Experts of a small language model.
Size: 8 layers, width 128, vocabulary 2048, 18M parameters.
Experts: 192 experts in each of 7 layers, 32 ReGLU neurons an expert, 8 picks a token, a sigmoid router.
Training: a variant of SOAP for the experts, 710M tokens.
Below are experts of layer 4 (counted from 0) of a mixture-of-experts language model. Rows are named router (the router's row for the expert), gate (a neuron's input weights, with its number), up (a neuron's input weights, with its number) and show model dimensions 64-127. Each number is 128 + 24 x the weight over its row's rms, rounded and kept within 0 to 255. Numbers have three digits each.
Before each expert's rows: "gets" lists some tokens that make up at least twice as much of what it gets as of all text. This comes from a sample of Wikipedia text that the model never trained on. Tokens count by the router's weight.

# expert 39
gets: "and ", ")", "he ", "The ", "which ", ") "
router:168081080159102100142160105147082132116148122114090083143081156152106155133148142118174124148148130096111119134153108105113121107106113120140131163117169137084146173142089091154116142168108110
gate0:138092109153128129131147106108092159109123165140111119104089195153113130161124129126115128136145140085122116133176138102093117138075106126145132122121137154126086152158123114153162145141098120
up0:078142156118133127117105111108162128107137162109115147141107153088128133128137140140133183174123125165107113140158119133182133090192100132122160122135142152160113139117116123148163159150168164

# expert 95
gets: "-", "|", "oc", "also ", "ic", "ly "
router:132151124186120130117112142118106143109137121149114126126127145137112132142154092122109146143146120131065165127172121128109109108117119127114152152115144148159124118109102135159175148134142118
gate0:077100115109133112137111130114096135114106150179125133117091115139123098112140117091122146167144144131114145139160106124108152135106106116116182121097119141112110107115120163157179136140140162
up0:146110129135133151104126110128107115133135115113125124107102117132138139133131158092101116131169123134110069136136111123123113139143123094148162100101124098122110155091128147146165180123161102

# expert 135
gets: "er", "al", "ed", "or", "ter", "y"
router:167098097137148153128104136109135113096119092153118080173132164154061171145144163112114058134081131105155101120152094128142140120092130126129096149117106105131118140138097152131142121130137116
gate0:150097108069155116156086148107142128118119141153144099133130101148076122165104135113128115112117088133129113122177123126112137145144100110135155108058123157162088076153106122076127121140119103
up0:135131132095136099140139097091140076141144116108114098146096116147125152142144171113096099093124142127104137154132085129175130130119132116157115103110096120148136110129160128142165147126136123

# expert 37
gets: "(", "O", "| ", "; ", "N", "E"
router:170123117118121095121143107091121080142118124112129106144142126143107168121118104136160113106144095105076114142154118107139126136106140148153148124129156152115162172171123084160140134111130134
gate6:130128128132163111126135126110144135142164105140110073098164119128122106130092108162098140112131101137119101103142094155159072122126142124119144128103131130108136165147116119138134177076110171
up6:097129137132126145119145147145159121156140113132147130081134131109071093125104146109087135133146140102133112088115108143154078160110136132145155159119117128149077082123085103122160109078160159

# expert 80
gets: "\n", "-", "ly ", "also ", "ally ", "not "
router:135168122150095146134145099133107122133117117128112133152136137176122137128131125125102167152127130136120133112149057120105133124128120142114094156103174099117148158131090123131143185157140085
gate0:134108148140114132145117131103127144107089132154111132137100133156090124128147116092086139140158131124103120163140156156097117114131088096145121101109122131139070161127120133143148131141147124
up0:128124145130148091139143107112136124151127106111088133093108166101130157156135143126125130121099161139089098160131123128140142113165110150132130113145106088153117179140142160131145165102128098

# expert 27
gets: "(", "O", "\"", "N", "| ", "em"
router:123151094174101110083077131151090102161101125103143121117122130144096157119123133092154100125125161094095132120152116137136108151108149136120152149126164152136152109150130126137126126101118117
gate3:123175105076068120130123126118096113128093119125152105107122144112125123130155141095188082143123135156121094131118094140152111126110125130105103117143131124129086186127140107140130115135150146
up3:133166128102106159112132180150095130129077094096101092096086139118112132144163132134137128143096167156103080107071114152090122134107120134139118156114136149115120139154098116119136125121165162

# expert 132
gets: "b", "er", "n", "al", "\n", "ber"
router:127157106139123133121103143126130057133104104151122069128095122134088190105177141131124141118083115136148157129186112111112113107165134124112148160114101143121103127115111114132169124142148081
gate0:125096087091151121133128157121129113092108111122121115096098136169075124126122111111109091123124129105114094141168128121080115137161089139131122128110139164153080156129105137110137142156172110
up0:075136111115121131096141144124103093125169112092104139106096160178103147143119149144110120139114136122099110146158120130113108172145111140117109133137077164150130122125117158160137178138168119

# expert 184
gets: "m", "M", "tr", "R", "e", "ul"
router:129156121140172117124112129132105114162104132151097108168148134128123115136121096113143114129080122093133122134166129118123114109169111103146154183103152102096130147128123081141142137121116134
gate0:089106126110124123148138128140123111118088127135096102139069117119113123169141102125130122134135166123093084107139147098042096138137110111152149105107130112100113128108157137105160113135146117
up0:095139162150133133153105106101099095159143135110088143177063129116153107173100161128145125105127132128071117111134094110151135098125136108150122120161109124135122100112133123168095161118182137

# expert 29
gets: "and ", "he ", "He ", "l", "which ", "the "
router:127105117153111073120141087105105133097151103102131104120098139133130143143119136109174137131127103107098134177155107136138105061121136121113136145115111156085134153148098105116160131139129134
gate6:127096105163166088127164091123137165151163098118149100099122131130147191150125137146134130112107104140098135152131105162113123130127145112106132134096132148116095162138144135119159120100107092
up6:112117113182096178133156158135119143131137158079138126110144105152121150139130115117101155135146126106155158078125082124085147162124147109110164147117133146154122061118147152117155110123136153

# expert 161
gets: "G", "R", "S", "M", "P", "H"
router:133121065191157156112121157091075113133100124116118118136135127128119130147162110119131107126161089121113120122140124101139118106138176139122131149085153117111183120103084120128150131107137128
gate5:163134123095178177128122125122120133137093139119116116150109147117138180122116141122162092125165127123128086161146153098117152141124150105079104103111167123104162109094085129115114114120130098
up5:108177173111154127089141121110129140128102114135156161108145177154142124135103118078110163110129142150132151150125110116145101113166130153133161119101123097112101133135126148090170130164114092

# expert 146
gets: "M", "R", "S", "P", "G", "L"
router:175118123175132162101115108115077116141128118136098108130114139152107141146169112145147131149161124097092135154135121128138125112130174133122131149106157108105148155147113098132174138117073121
gate0:143096124108150117164131127112167168147134145140159116131106130139139134104161131109138091145138167136133109151122132122078124121146094148115148098111160135108100152126108107112140118147180146
up0:111135138149148097130110088086086129127136124092080129125118145146127129094118171132173154163127142109105111129125112133168122100151109141148175092094085083194129162124114120147128160108164155

# expert 120
gets: "er", "re", "Mar", "al", "ber", "or"
router:168119100124169155103114173113137066116106124170115092154135152139058157122142158115118112127106102098129147118160100118142126098077115143121100180128138142136121137160112143135138130142112091
gate0:178114142121124150135103133099101114111110112121135160137124134140089117076161137087105139136146147124154110136152108094064111105120091134153137110123115165173087115140096122107159150118130135
up0:116110126104134106129140099159104103145122077090139137127117128109133151115135131116118139136128130118113121127166107124187116130137112135151173125116093125177123116126125168185107154090116145